config.yaml
num_hidden_layers: 12
hidden_size: 256
n_experts: 32
experts_per_token: 1
d_expert: 256
d_shared_expert: 0
hidden_act: "geglu"
moe_layers: [1, 3, 5, 7, 9, 11]
router_score: "softmax"
normalize_top_k: false
routed_scale: 1.0
balance_loss: 0.000269
balance_bias: true
router_cosine_scale: 20.0
init_std_router: 0.0244
lr_router: 0.00137
vocab_size: 16384
norm: "rmsnorm"
norm_eps: 1e-06
tie_word_embeddings: true
optimizer: "laprop"
learning_rate: 0.000622
beta1: 0.9
beta2: 0.99
max_grad_norm: 0.5
batch_tokens: 32768
max_seq_len: 512
train_tokens: 251200000
max_steps: 7667
dataset: "wikipedia_en"
Below are experts of layer 9 (counted from 0) of a mixture-of-experts language model. Rows are named router (the router's row for the expert), gate (a neuron's input weights, with its number), up (a neuron's input weights, with its number), down (a neuron's output weights, with its number) and show model dimensions 0-255. Each number is 128 + 24 x the weight over its row's rms, rounded and kept within 0 to 255.
After each expert's rows: a language model's description of what the expert responds to; "mostly gets" lists some tokens that are sent to it at least half of the time. This comes from a sample of Wikipedia text that the model never trained on.

# expert 25
router [ 87 156 108 110 141 175 129 103 146 123 112 135 126 186 111 134 144 161 159 158 135 140  96 106  90  64 155 121 148 130  99 138 172 138 153 126 129 123 108 110 134 116 179 133 124 141 105  87 156 120 135 104 106 143 108 125  99  91 128 129 112 118 134 145 113 136 128 103 157 112  99 148  82 174 134  93 172 130 104 162 185 141 148 103 136 123 141 150 157 163  76 159 131 108 120 141 124 156 169 123 167 118  98 174 176 139 117 143 132 119 165 125 169 146 130 123  98 125 113 124  83 143 116  73 100 107 116 128 127 127 151 134 137 111 107 139 115 129 143 140 118 142  90 139 116 157 148  89 118 129 138 106 139  85 158 126 112  99 150 106 153  88 144 143 103 152 122 123 106 122 165 170  85 146 102 148 156 130 160 109 122 145 134 106 114 140  99 113 112 137 141 148  97  94 167 127 137 153 168 142  94 117 150 165 114 116 171 137 169 111 133 105 143 162 152 149 125 109 122 101  99 127  79 133 129 142 129  86 152 123  67 112 154 122 137 118 154 130 130 157 118 137 135 144 144 136 111 123  99  76 102 127 121 140 140 154]
gate0 [146 137 163 156 135 170 179 115 125 118 120 155 143 166 145 103  93 109 148 173 179 123 133  72 178  92 163 148  98 121 113 105 121 164 140  91 161 132  86 137 125 122 140 177 107 118 148 112  97 127 145 191 131 121 130 128 122 151 104 124 163 146 129 164 143 149  96 131 140 114 120 134 150 116 142  86 106  69 116  83 113 145 143 114 179  90 159  98 129 108 115 140 113 146 142 135  94 143 109 106 137 114 156 132 146 117 124 146 147  92 152 131  92 126 132 134 152 126 149 150 121 116 125 139 106 151 168 156  98 112 131 148 140 111 132 151 121  80 115 125 125 168 139  88 172 144 134 114 122 134 146 118 120 125  96 129  98 146  71 160 128 116 110 122 133 127 110 110 160 110  73 125  93 141 145 121 168 133 116 140 182 145 126 128 137 157 123 122 102 120 116  89 131 126 110 143 161 173 128 162 135 112 113 132 132 126 131 116  97  87 118 143 180  88 129 157 122 112 137 171 145 131 142 141 109  92 112 146 137 125 153 128 169 107 107 134 147 113 141 173 116 111  90 182 101 122 117 106 122 154 108 153  87 131 126 157]
up0 [118 131 108 162 116 121 104 119 131 101 124 132 149 137 115 176 121 133 159 145 108  97 136 137 142 127 129 119 177 108 142 146  91 166 129 107 149 104  86 158 144 184 142 149 159 117 108 129 145 147 123 120 118  99 163 126 160 132 123 130 146 105 153 113 135 115 127 109 123  87 126 108 146 153 126  90 138 155 123  89 110  97 135 141 111 156 109  83 171 168 104 122  97 112 141 127 154 134 111 137 121 141 117 127 143 122 154 117 115 160 154 144 145 127 131 122 109 121 139  87 153 145 103 117  67 113 145 112 124  89 124 141 104 114 132 117 143 139 128 149 101 122 112 148 111 140 136 115 126 155 126 135 122 125 159 165 112 118 147 115 165  69 197 110 115 143  97  66 125 139 150 129 153 123 101 158 142 134 100 116 108 140 103 143 113 122 109  98 126 178 147 142 174 169 156 105  74 128 144 127 149 174 102 113  80 114  82 119 100 151 140  90 117 172 153 124 143 112  95  93 117 112 108 164 132 139  71 118 113 151  65 100 113 126 135 102 143  86  73  95 169 127 160 127 121 129 137 149 109 128 154  99 161 160 111 141]
down0 [100 121 198 144 131 130 122 125 124 110 107 111 107 161 143 130 135 131 135 149 170 134 129 143 121 114 113 144 120 154 144  98 113 119 141 144 164 106  89 132 134 148 103 115 160 126 103 123  95 112 138 134 128 142 179 100 130 108 144 145 140 111 179 107  94 137 102 122  98 137 160 118 147 110 138 141 155  99 116 114 133  99 129 132 119 167  92 147 121 123 128 162 147  88 189 131 149 137 105  84 125 155 131 123 111 101 127 139 164 135 154 135 126 160 111 118 108 118  83 152 108  86 121 138  98 138 153 132 106 136 127  95 121  81 118 114 167 146 137 100 121 136 235 129 155 106 155 127 124 143  57 143 140 133 124  86 152 120 124  95  90 139 150 103 124 114 100 134 155 106 103 147  99 112 141 153 114 179 114 131 124  87 116 148 102 129 159 130 179 123 119 114  93 149 135 105 126 134 119 140 159 101  88 133 131 151 117 137 153 102 186 177 182 170 118 136 134 134 128 164 107 130 140 139 113  82  97 105  95 125 118 123 141 116 136 173 118 151 118 114 152 156 123 123 151 112 171 134 146 113  91 138 113 105 111 106]
Place and name endings
mostly gets: "ji", "awa", "hi", "ai", "bury", "ington"

# expert 15
router [ 65 112 127 155 112 181 137 130 136 112 124 107 140 160 133 160 118 130 128 169 134 125 133 132 113 122 130 145 113  72 146 141 141 119 102 110 113 120 140 144 106 130  89 103  99  97 140 127 136 138 152 156  88 158 137  86  91 133 136 104 145 187 175 140 120 160 134 160 175 131 105 120 104 131 129 131 165 147 111 154 153  95 127  81 148  79 116 164 126  86 144  76 170  95 102 137 120 152 142 115 145 128 155 104  75  92 144 123 103  97 116 127 140  83 163 133  98 117 142  78 109 129 119 116 147 116 150 125 134 104 159 119 120 157 122 131 170 161 117 148 119  95 133 167 132 138 119 129 193 138 121 130 114 130 104 135  89 130 122 146  96 134 116 119 112  61 109 103 112 104 199 139 117 134 141 107 121 124 123 140 143 111 121 118 115 141 157 150 128 141 106 146 129 133 149 157 140 134 148 118 183  96 113 157 155 131  80  95 142 141 122 144 120  85 109 124 138 134 132  78 115 154 114  86 131 124 131 109 126 117 107 159 136 107 127 105  94 109 120 121 128 130 114 128 123 173 153 113  86 182 154 133 131  99 139 119]
gate1 [145 156  74 148 172  92  81 110 114 109 145 125 138 134 134 139 138 139 153 114 126 123 117 126 107 117 131 116 175 103 107 130 148 109 130 150 107 124  79 143 175 137 134 159 160 152 139 140 129 181  89 104 117  93 122 141 129 179 107 117 109 121 156 136 105  94 163 123 148  85 112 176 108 152 143 143 160  86 116 118 165 104 127 131 132 115 125 128 153 163  92 143 104 146 120 156 140 118 141 118  84 181  81  92 105 119 133 149 127  88 138 137 127 129 103 154 154 100 158 129 114 145 129 121  87  80 136 134 117 102  70 125 122 113 121 143 122 132 126 143  93 143 162 118 116 103 152 137  95 152  93 132 116 119 152 168 139 125 168 103 130 124 146  95 147 123 109 162 144 131 160 106 154 133 152 138 161 110 110 117 117 139 142 116 105 138 114 134 138 124 199  99 100 107 166  64 133 124 108  93 156 163 164 106  82 106 150 143 137 139 131  82 150 101 175 128 115 114  95 133 128 130 131 136 141 112  98 136 106  84 110 105 127 135 117 154 143 114 152 169 160 111 136 149 144 103  83 152 148 143 158 147 133 131 108 118]
up1 [143 152 130 140 122 149 157 169 139 154  74 167 107  98 119  95 140 122 118 132 148 142 139 147 140 136 160 134 108 135 113 115  99 144 125 102 127 123 154 109 139 115 109  98 138 100 139 137  93 122 133 133 140 133 147 134  95 107 163 150 128 114  93 132 139 113  99 126 106 113  98 119 142 104  95 100  90 118 140 108  97 134 117 138 148 156 161  88 111 106 155 138 148 118 139 126 111  68 126  83 150  80 168 139 156 118  75 130 112 170 171 114 151 146 112 106 127 166 115 155 138 119  90 139 182 139 145 148 131 158 191 134 117 122 154 131 129 130 134 106 156 138  72 133 153 134 133 147 150 100 153 160 124  98 115 129 117 119 107 132 138 145 103 188 150 147 110 123  87 128 116 128 118 142  85 126 131 162 147 152  82 141 125 140 164 100 109 127 133 162 123 173 150 123  79 180 128  91 139 161 165 132 134  95 135 119 101 143 136  97 101 169 116 156 161  88 121 116 193 151 133 110 126 157 121 134 168 114 140 161 129 162 135 128 176 103 168 112 116 120 118 138 108 163 120  86 145  87 111 111 108 111 104 141 119 141]
down1 [141 104 155 116  98 137  87 138 129 111 138  78 143 108 100  80 135 114 118 102 155 148 132 123  98 140 116 127 126 115 117 143 149 152 156 106 136 149 132 114 149 173 143 107 150 129 143 137 114 103 147 143  97 159 169 129 160 125 113 152 144 135 141  85  83 137 116 143 123 137 100 145 145 138 138 105 108 139 117 145 100 139 139 157 152 146 117 119 119  94 144 127  49 112 112 128 104 125 121  93 135 139 130 106 111 112 103 116 138  98  93 113  74 100 172  95 124  60 128 172 109 150  87 111 121 155 148 155 113 124 143 148 177  75 146 127  71 187 117 115  69 134 148 123 113 127 156 157 163 132 105 144 161 109 126 146 110  88 134 143 132 147 135 146 136 135 129 173 104 139 178  97 114 143 132 117  85  97 124 135 142 119 167 143 127 145 121 147 120  82 171 152 129 172 144 156 126 159 126 145 116 143 175  87 120 113  72 135 143  99  95 147 133 114 109 106 140 119 127 125 153 133 140 103 140 152 135 169 154  98  99 147 137 173 112 123 164 135 160 144 134 121 147 125 154 132 141 125  96 157 140 127 143 131 147  95]
Quantifiers and sport names
mostly gets: " all", " some", " most", " same", " many", " each"

# expert 27
router [101 120 133 123  88  91 141 129 147 146 130  88 103 117 130  94  89 116 132 129 133 141 141 101  59 166 130 171  96 142 136 174 161 152 155 100 118 123 105 112 152 127 131 149 114 118 135 126 139 102 112  87 161 122 130 107 139 133 139  98 119 149 110 114 118 105 118 119 146 140 102 172 133 135 158 132 124 136 136 115 114 125 125 141 109 113 101 114 136 141 106 137 173 134 164 127 109 135 136 166 140 135 123 133 143 121 108 113 119 125 152 119 147 163 103 142 143 123 122 119 127 172 119 137 137 102 120 117 129  97 127 131 167 102 120 124  83 174 146 108  97 102 112 157 138 113 102  94 112 135 168  98 135 136 140 183 164 145 152  81 162 106 124 111 141 171 110 121 100 117 166 146 169 115 106 155 164  89 128 151 168 120 136 133 129 104 130 185 144 101 150 106 130 109 131 122 121 137 121 147 125 161 123  99 150 137 140 144 135 167 155 121 127 100 107 120 126 176 151 150  82  92 206 146 116 150  86 196 139 114  92 124  96 108 102  63 131 139 108 144 112 142 172 132 123 147 109 157 140  72 145 114 141 161  81 127]
gate0 [104 122 149 115 126 114 167 102 121 136 103 158 131 111 138 133 170 109 135 130 134 136 118 112 112 118 133 118  97 128 143 132 116 140 105 175 140 162 135 126 124 112 105 150  66 134 147 126 136  89 125 134 130 117 112 124 136 130 107 113 139 111 123 107 113 147 139 149 116 143 146  92 128  87 136 184 129 108 171  87 105 163 117 189 207 143 183 142 123 134 135 137 185 141 139 142  86 163 121 132  95 101 148 125 149  85 104 124 130 154 132 101 131 116 165 140 103 123 148 170 122 103 129 140 109  88 108 148 112 114 127 142 130  91  91  95 103 120 140 168 129 104 118 113 113 115 115 127 107 116  97 129  99 122  95 129 140 135 127  72 110  96  82 163 142 155 158 121 134 148 154 126 179 144 161 162 137 136  86 149 132 139  82 108 113 146 132  69 136 123 108 123 147  96  96 145 135 138 136 115 111 118  96 166 101 135 115 110 117 105 111 129 123 109 166  89 152 169 111 110 117 127 145 121 128 186 116 145 155 159 181 149 133 117  78 128 164 105 152 142 113 142 145 109  77 118 118 101 139 142 167 128  95 132 159 127]
up0 [107 127  81 117  63 145 149 151 106 116 113 151 131 151 148 147 139 162 103 124  97 137  93 112 144 117 138 122 147  79 123 156 152 142 125 115 137 105 113 115  94 105 125  56 124 175 133 141 149 119 128 105 131 113 120 100 155 130 153 105 154 128 119 163 133 136 106 145 110 130 102 114 126 152 127 113 113  90  97  71 124 137 173 122 100 115 125 103 141  78  98 102 128 228  94  89 134 113  99 124 180 138 137 132 152  79 128 132 108  97 155  90 140 147  72 136 109 131 136  83 165 165 113 105  99 105 131 183 169 125 116 137 117 135 144 116 144 165 110 101  82 141 119 137 122 149 117 127 146  93 154  76 145 139 135 133 124 125 138 135 140 120 140 116  99 141 140  99  52 105 119 118 101 127  92 117 111 168 152 136 106  71 118 116 121 154 135 173 121 113 135 118 150 109 130 157 113 122 140 142 173 123 112 154 116 124 145 137 136 129 122 134 141 147 151 135  90 137 101 110 133 120 118 122 133 151 135 104 133 149 124  97 129 146 134 151  78 118 140  99 142 124 137 139 112 135 110 130 119  88 150 133 152 157 137 151]
down0 [114 110 140 100 138 175 129 139 116  96 115 155 133 180 147 147 115 134 153 116 110 118 160 138 163 121 170 144 132  96 141 140 127 114 135 179 159 125 114 122 176  86 135 131 109 142 135  90 128 179 129 134 103 100  86 140 104 160 111 153 104 141 155 114 138 172 119 126 120 143 129 108 120 139 169  90 143 160 108  92 118 139 139  95 139 161 165 132 103 139 160 108 118 113 131 155 133 121 161 137 120  68 118 165 167  81 135 158  82  81 144 139 127 111 137 155 174 114 103 120  85 138 101 120  95 190 169 116 152 115 138 170  90 141 115 113  87 104 132 125 108 129 177 118 121 172 127 131 103 133 128  91 119 101 113 136 113 100 125 165 127 155 148  88 166 120 144 126 145 129 119 142 136 118 137 143 118 142 127  93 128 140 117 136 133 139 128 103 118 114 165 119 156 111  85 131 119 136 125 146  99 160 140 142  72 130 177 106 103 134  55 120 112 106 101 132 126 168 149 124 141 128 146 114 119 120 174 112 140 140  90 142 125 124 138 151 147 130 131 101 100 102 156 127 113 131 144 104  67 116 145 118 152 134 132  95]
Word-initial consonant pieces
mostly gets: " s", " st", " Qu", " fl", " r", " gu"

# expert 2
router [143 109 128 139 140 147 145 123 141 117 113 149 160 167 140 119 132 141 103 114 129 131 138 137 131 186 113  66 147 113 149 139 153  93 101  86 154 105 138 145 152 154 142 157  86 180 110 118 104 105 137 104 162 129 154 174 125 125 151 108 152 158 151  68 163  73 106 131 193 123 114 143 140 124 119 131 112 201 125  92 135  80 142 122  93 147 145 127 129 132 131  94  95 118 103 140 122 129 123 137 134 106 125 134 114  82 131 126 115 133 145 111 104 105 123  95 102 159 143  99 117 145 137  96 131 149 108 150 131 126 105 117 128 142 165 143  94 146 144 109 105 124  85 132 165 123 137 183 132 120 117 103 114 151 134 147 102 129 118 129 174 108 158 157 143 177 129 143 128 163 100 124 146 173 126 140 126 114 129 137 115  84 146 117 127 158 119 112 153 133 174 136 134 117 111 126 120 122 159 124 165  90 148 180 184 116 105 161 109 121 163 127 121 123 123 169  80 139 107 166 136 126 126 169 154  88 142 105 126 132 102 111 118 107 119 128 145 123 135 103 123  76 167 128 117 142 145 118  89  95  92 131 138 153  95 155]
gate0 [121 152 103 148 122 116 127 163 132  94 110 147 131 120 152 147 140  89 158 179 190 136 124 148 151 153  93 106 119  83 143 129  76  99 124 143  88 156 111  98 120 122 123 111 108 152 139 168  80 115 110 145 126 193 128 123 128 111 149 146 129 138 127  97 126 152 119 125 130 114  99 117 115 139 143 148 122 129 114  68 110 125  63 103  91 139  85 139 134 145 110 116 135 163 147 167  48 124 143 110 169 149 131 123 145 141 130 110 154  98 141  99 125 124  92 112 131 110 164 114 117 127 119 136 153 136 135  96 112 133  84 160  97 121 113  92 148 136 109 111 152 145 150 168 132  84 111 137  86 168 127 169 134 132 146 115 132 132 118 114 148 119 148 149 117 143 108 148 143 127 114 107 135 164 113 117 132 130  94 152 124 117 184 132 128 136 179 145 155 128 110 125 125  97 117 126 129 119 122 126 116 150 139 135 158 140 152 147 114 149 164  93  99 142  93  91 173 140 108 148 131 104 145 135 149 101 144 188 122 119 106  65 111 124 145 121  87 140 130 123 137 135 144 120 158 111 161 155 181  80 161 132 117 158 114 134]
up0 [130 134 105  98 166 168 137 117 114 140 144 160 124 132 160 179 140 160  91 157 114 153 151 131 116  94 119 135 105 158 100 137 130 139 113 126 119 148 110 124 157 121 118 109 154  94 111 134 136 122 120 130 147 105 102  97 174 157 122 128 102 147 127 138 148 120 125 100 133 101 102 118  98 109 130 137 147 148 138 129  99 168 174 109 128 172 117 145 142 149 135 159 103  60  93 110 163 146 148 137 130 185 123 110 143 158 116  90 137 159 121 164 103  86 132 157 133 127 120 128 124 112 137 165 128 117 114 133 115 159 139 108 101 187  68 155 178 108 108 128 136 133  80 141 121 162 127 100 145 114 104 143 160 120 153  72 133  92 113  90 143 136 135 138 125 124 165 106 109 116  99 155 131  95  98 159 139 118 123 131 168 148  72 109 125 164 127 106 102 144 135 125 108  90 154 164  97 131 116 126 150 107 114 134 142  74 149 181 129 130 113 181 122 141 108 167 138 140 133 128 127 144 128  85 131 150 105 122 128 134 139 152 174 120 124 125 124 120 141 125 145 137 150 166 123 159 127  97 115 136 163 157  94 119 202 136]
down0 [187 115 133 142 134  97 125 136 145 158 118 139 131 116 162  94  94 123  81 110 149 156 119  58  99 129  94  68 128 146 132 117 116 110 127 129 133 153 133 124 154 149 158 123 148 100 126 123  86  84  99 129 138 128 141 163 140 157  88  97 125 111  83 119 129 103 174 140 101 126 135 154 130 169  86 139 129 141 150 126 139 137 126 130 118 128  77 172 165 162 125 119 119 156 109 116 163  91 113 134 138 138 118 156  79  93 124 152 126 135 131 146 133 120 123 142 115 105 116 144 104 140 126 154 122 102 147 174 120 154 123 143 140 127 136 115 123 129 160 155  99 176 112 128 140 128 125 140 120 143 139 130 132 123 155 134 112 102 115  97 140 140  95 127 154 154 185 112 124 154  89 121 117 117 127 157 117 137 113 140 140 144 124 159 114 100  90 144 115 137 104 106 161  96 116 125 151 126 156  96 169 143 121 122 142 138  94 139  87 119 101 216 135 173 139 193 104 155 138 135  94 110 107 108 141 158 102 119 101 122 104  90 137 177  87 126 120  88 122 134 180  99 139 133 102 136 174 132 133 128 152  85 120 119 134 146]
Noun-starting name pieces
mostly gets: " Sur", " fire", " dep", " God", " Air", " Wood"

# expert 29
router [117 113 137 138 109 149 144  66 119 125  80 106 153 136 132 153 148 112 122  88 151 151 108 174 180 167 102 139 133 167 122 144 141 132  85 129 164 121 143 156 130 146 147  91 136 126 138 113 146 103 149 125 113  92 123 112 135 153 198 138 138  79  96 104 134 134 133 145 182 122 152 122 134 179 130  79 148 146 160 147 136 106 131 111 110 166 162 163 116 154 148 133  98 110 126  93 127 162 103 125 153 123 146 125 153 125 127 123 109 132 123 124 152 130 144 116 156 135 153 133 125 112 119 107  65  92 102 153 131 122 188 103 140 140  94 134 117 124 134 130 151 109  67 123  99 133  99 126 162 157 141 110 111 137 106 138  91 128 135 148  80  97 113 105 158 148 109 127 126 172 195 119  94  83 101 110 128 147 156 161 130 119  98 112 113 138 134 128 121 143 121 156 177  95 126 137 105 138 153 111 115 118 109 123 109 129  99 125 118 119 115 125 115 150 117 105 128 147 185 117  94 164 112 125 101 153  90 177 143 147 103  99 129 147 131 142 135 114 102  96 120 111 102 143 147 135 119 133 123 116 161 100 164  96 133 167]
gate1 [107 124  99 131 116 139 123 127 151 141 113 127 136  85 101 131 105  82 127 108 173 117  99 133  91  67 130 150 141 141 133 146 137 190 135  97 145 135 136 111 130 114 159 137  95 102 118 152 121 123 159 123 110 117 162 113 148 146 130 129 137  75 133 167 125 157  99 113 137 125 129 158 179 146 169 115  79 117  88 155 161 145  91 102  87 119 120 113 134  94 104 152 148 170  90 127 146 133 138 138 145 124 102 152 138 142 148 155 118  64 146 121 162  99 145 127 136 114 136 137 126 141 140 155 186 126  99  94 125 116  72 167 145 139 101 147 173 125  72 140 118 107 122 136 124 134 139  93 101 155 129 131 139 131 180 120 103 129 186 108 156 163 146 101 131 123 156 148 122 110 143 166 120 107  90 149 126 163 129 141 116 109 141 123 131  92 121 138  93 135 157 126 135 103 114 131 128  85 103 145 134 151 135 150 132 130 113 115 138 169 145 104 120 189  98 146 132 132 109 114 104 117 158 141 135 143 116 126 160  96  93  92 124 129 130 141  90 103 149 137  72 118 153 152 100 153 137 126  89  90 116 136 153 153 152 156]
up1 [130 108 156 162 108 107 126 119 130 168 151 118 108 143 132 156 143 142 103 108  99 111 145 128 136 106 147 158 120 107 110 126 109 114 132 146  81  99 160 106 136 135 159 142 115 109 110 130 136 111  87 120 161 138 165 118 103 109 125  96 146  71 125 116 112 168 121 139 107 157 111 112 157 102 116 110 120 128 147 176 123 164 159 110 123  87 143 102 134 109 113 148 119 150 103 117 132 147 130 123 118 157 148 155 142  81 141 149 142 130 142 144 102 131  85 105  96 108 136 115 147 118 126 122 129 127 154 139 141 115  91 135  99 117 143  83 106 107 101 117  73  73  90 132 126 126 141 116  90 123 149  96 165 119 160 154 160 132 180 108 142 104 116  90 129 129 168 190 148 115 118 124 132 115 139  84 112 128 132  85 155  92  79 112 134 151 150 132 149 109 109 130 130 103 144 121 135 118 120 102 117 150 155  90 109  74 120 153 148 152  92 143 133 109  89 125 127 169 132 101 139  77 140 130 158 146 145 133 121 157 134 126  78 165 106 168  84 143 135 133 143  57 136 154 120  93 146 129 150 119 163 189 141 152 107 150]
down1 [160 122  82 118 168  85 121 134 120 144 156 130 103 119 145 115 174 111 157 142  89 119 101 122 107 106 122 126 156 126 147 114 139  86 116  98  75 150 135  90 124 129 152 111 155 200 119 150 139 127 121  81 150 152 130 152 113 106 129 149 120  97 181 118 153 128 122  59 123  90  96 133 110 149  95 130 155 129 154 129 133 146 109 137 116 120 128 141 126 163 145  71 130  81  86 107 123  77 136 119 136 156 125 171 145  97  93 146 138 126 124 129 113 115 116 179 154 106 147 118 149 110 173 149  99 131 117  97 103 136  96 145 141  69 152 108 116  59 106 145 135 130 139 143  99 125 138 130 135 134 124 121  98 101 165 124 143 168 151 129 124 113 127 136 121 134 116 123 109 138 113  81  75 114 112 150 131 115 124 106 137 141 145 135 167  89 136 121 103 165 171 129 149 142 170 115 115 100 131 125 132 143 145 129 131 165 129 132 147 123 173 125 141 151 118 118 168 114 127 104 130 115 176 120 121 145 104 136 116 118 119 152  87 137 187 154 131 122 120 150 136 178 120 171 143 110 126 144 171 148 119 134 137 116 156 102]
Closing heading and title tokens
mostly gets: "See", "\")", " You", "\"", ")\"", " Love"

# expert 3
router [121 102 142 145 125  77  82 152 132 113  92 127 129 138 110 150 142 147 129 160 118 144 159 122 106 156 111 123 104 108  86  95 146 134 127 116 144 121 129 136 113 107 157  98  98 103 132 109 144 123 141 162 148 155 118 142  68 143 151 160 142  72 177 147 154 129 150 182 105 135 128 126  98 140 156 132 145 103 136 119 144 122 145 144 156 149  89 160 168 117 132 136 105 127 108 157 111 129 149 163 151 133 168 125 133  97 111 123 100  90 136 156 110 113  75 128  69 132 113 110 127 118 121 187 125 149 102 156 134  96 196 117 135 124 125 127 156 148 158 130 117 126  72  78 104 131 114 136 120 110 128 133 169  91 120 145 141 120 104 130 111 127 118  86 143 139 134 142 141 116  81 167  87 159  94 124  60 119 141 100 112 103 126  97 110  83 119 117 127  73 137 121 121 106  97 171 148 128 129 121 184 140 159 137  81 176 123 113 135 107 120 140 147 151 138 130 147 127 105 120 152 128 164 131 113 115 182 154 140 120 121 124 131 111 138 131 107 161 130  89 105 136 139 132 156 123 164 142 134 113 124 161  99 138 120 137]
gate0 [150 147 139 152  70 119 164 135 116 156 120 153 156 125 151 130 114 136 127 106 148 131 148 120  91 137 138 104 155 128 130 133 135 128 137 123  76 157 128 135 132 169 112 145 107 148 143  74 101  79 148 188 103 101 128 103 141 122 121 141 132 136 153  99 129 139 183  82 142 125 139 113 121 137 111  90 141 138 189 118 108 154 108 147 108  99 109 130 146 162 100 126 127  81 170 100 135 120 132 117 155  97 141 134 137 118 114 116 171 147 111  99 106 146 138 150 135 103 109 158 135 135 122 160 153  92 101 121 170 148 161 104 129 140 116 172  90  90 128 151 179 158 123 155 134 118 125 144 120 129 127 135 136 144 112 107 124 101 115 110 138 110 109 142 150 160  96  98 167 127 147 132 130 141 158 155 117 149 132 173 145 147 139 126 123 111 117  88 125 121 120 138 130 148 128 142 135 107 100 151 129 115 112 123 118 153  82 129 127 152 166 158  88  85 120 113 108  93 136 132 152 190 134 133  96 170 105 117 140 121  82 173 133 106 157 163 127 145 120 137 178  88  69 106 171 153 144 111 190  89 131 137 106 150 131 113]
up0 [160 137 169 137  87 146 153 100 128 147 143 125 134 135 130 140 142 149 135 124 151 145 124 114 125 143 117 115 167  92 102 120 138 136 152 129 125 108 122 148 106 110 159 157 110 145  93  68 148  91 115 136 123 128 153 142 122 122 185 134 155  91 156 133 138 133 166 107 143 140 159 156 116 175 129 143 131 134 148 134 146 117 124 169  69 139 128 141 175 162 134 115 139 108  88 135 112 120 133 185 142 127 116 107 131 129 143 122 158 123 110 105 122 125 139 114  96 129 144 119 148  91 130 145 138 150 111 100 155 120 146 141 139  91 126 178  73  94 133 102 165 129 119 130 114 154 136 152 115 143 131 137 124  87 122 135 138 147 127 133  76 141 108  81 147 134 126  82 157 117 107 169 110 152 133 157 102 182 116 140 131 150 116 112 123 110 124  86 141  90  96 145 136 106 142 139 172 117 120 124 159 111 134 136 136 145 115 151  99 144 119 171 147 104 133 117 105  86 152 103 122 210 145 165 134 100 131 142 172  94 141 170 108 100 123 121 142 141 150 121 160  76  96  97 185 154 155 115 178 100 101 156 106 130 159 121]
down0 [113 133 109 148 134 144 148 134 148 105 123 115 161 139 168 123 140  91  83 121 160 140 130 144 145  95  98  89 207 101  73 109 144 115 119 110 151 120 150  81 156 120 121 107 172 122 143 131 113 108 120 143 125 129 146 113 142 146 155 181 120 108 131 132 141 122 139  82 161 113 162 178 114 155 152 116 135 141 148  89 175 122 171 122 123 100 151 100 129 141 118 149 140 145 160 121 119 154 151 156 156 106 141 137 167 112 132 127 176 105 113 131 141 127 137 123 122 120 105 146 117 128 108 120 114  89 143  98 119 186 111 127 121 146 130 138  93 122 129 114 146 122 133 123 137  95 159 162 127 142  85 146 117  86 137 131 104  95 117 128 126 119 112 145  91 131  90  90 139 125 148 173 129 114 134 131 102 113 114 117 127  89 133 105 146 110  81 109 123 126 141 111 156 112 151 124 144  92 136 166 103 171 119  92 160 111 158 139 124  95 163 143 150 116 124  88 125 158 144  73 129 159 153 199 103  94  74  83 122 159  68 142 137 143  95 146 115 116 144 126 139 141 133 104 100 133 130  95 125 141 165 130 145 121 156 127]
Months and first names
mostly gets: " May", " March", " April", " August", " December", " November"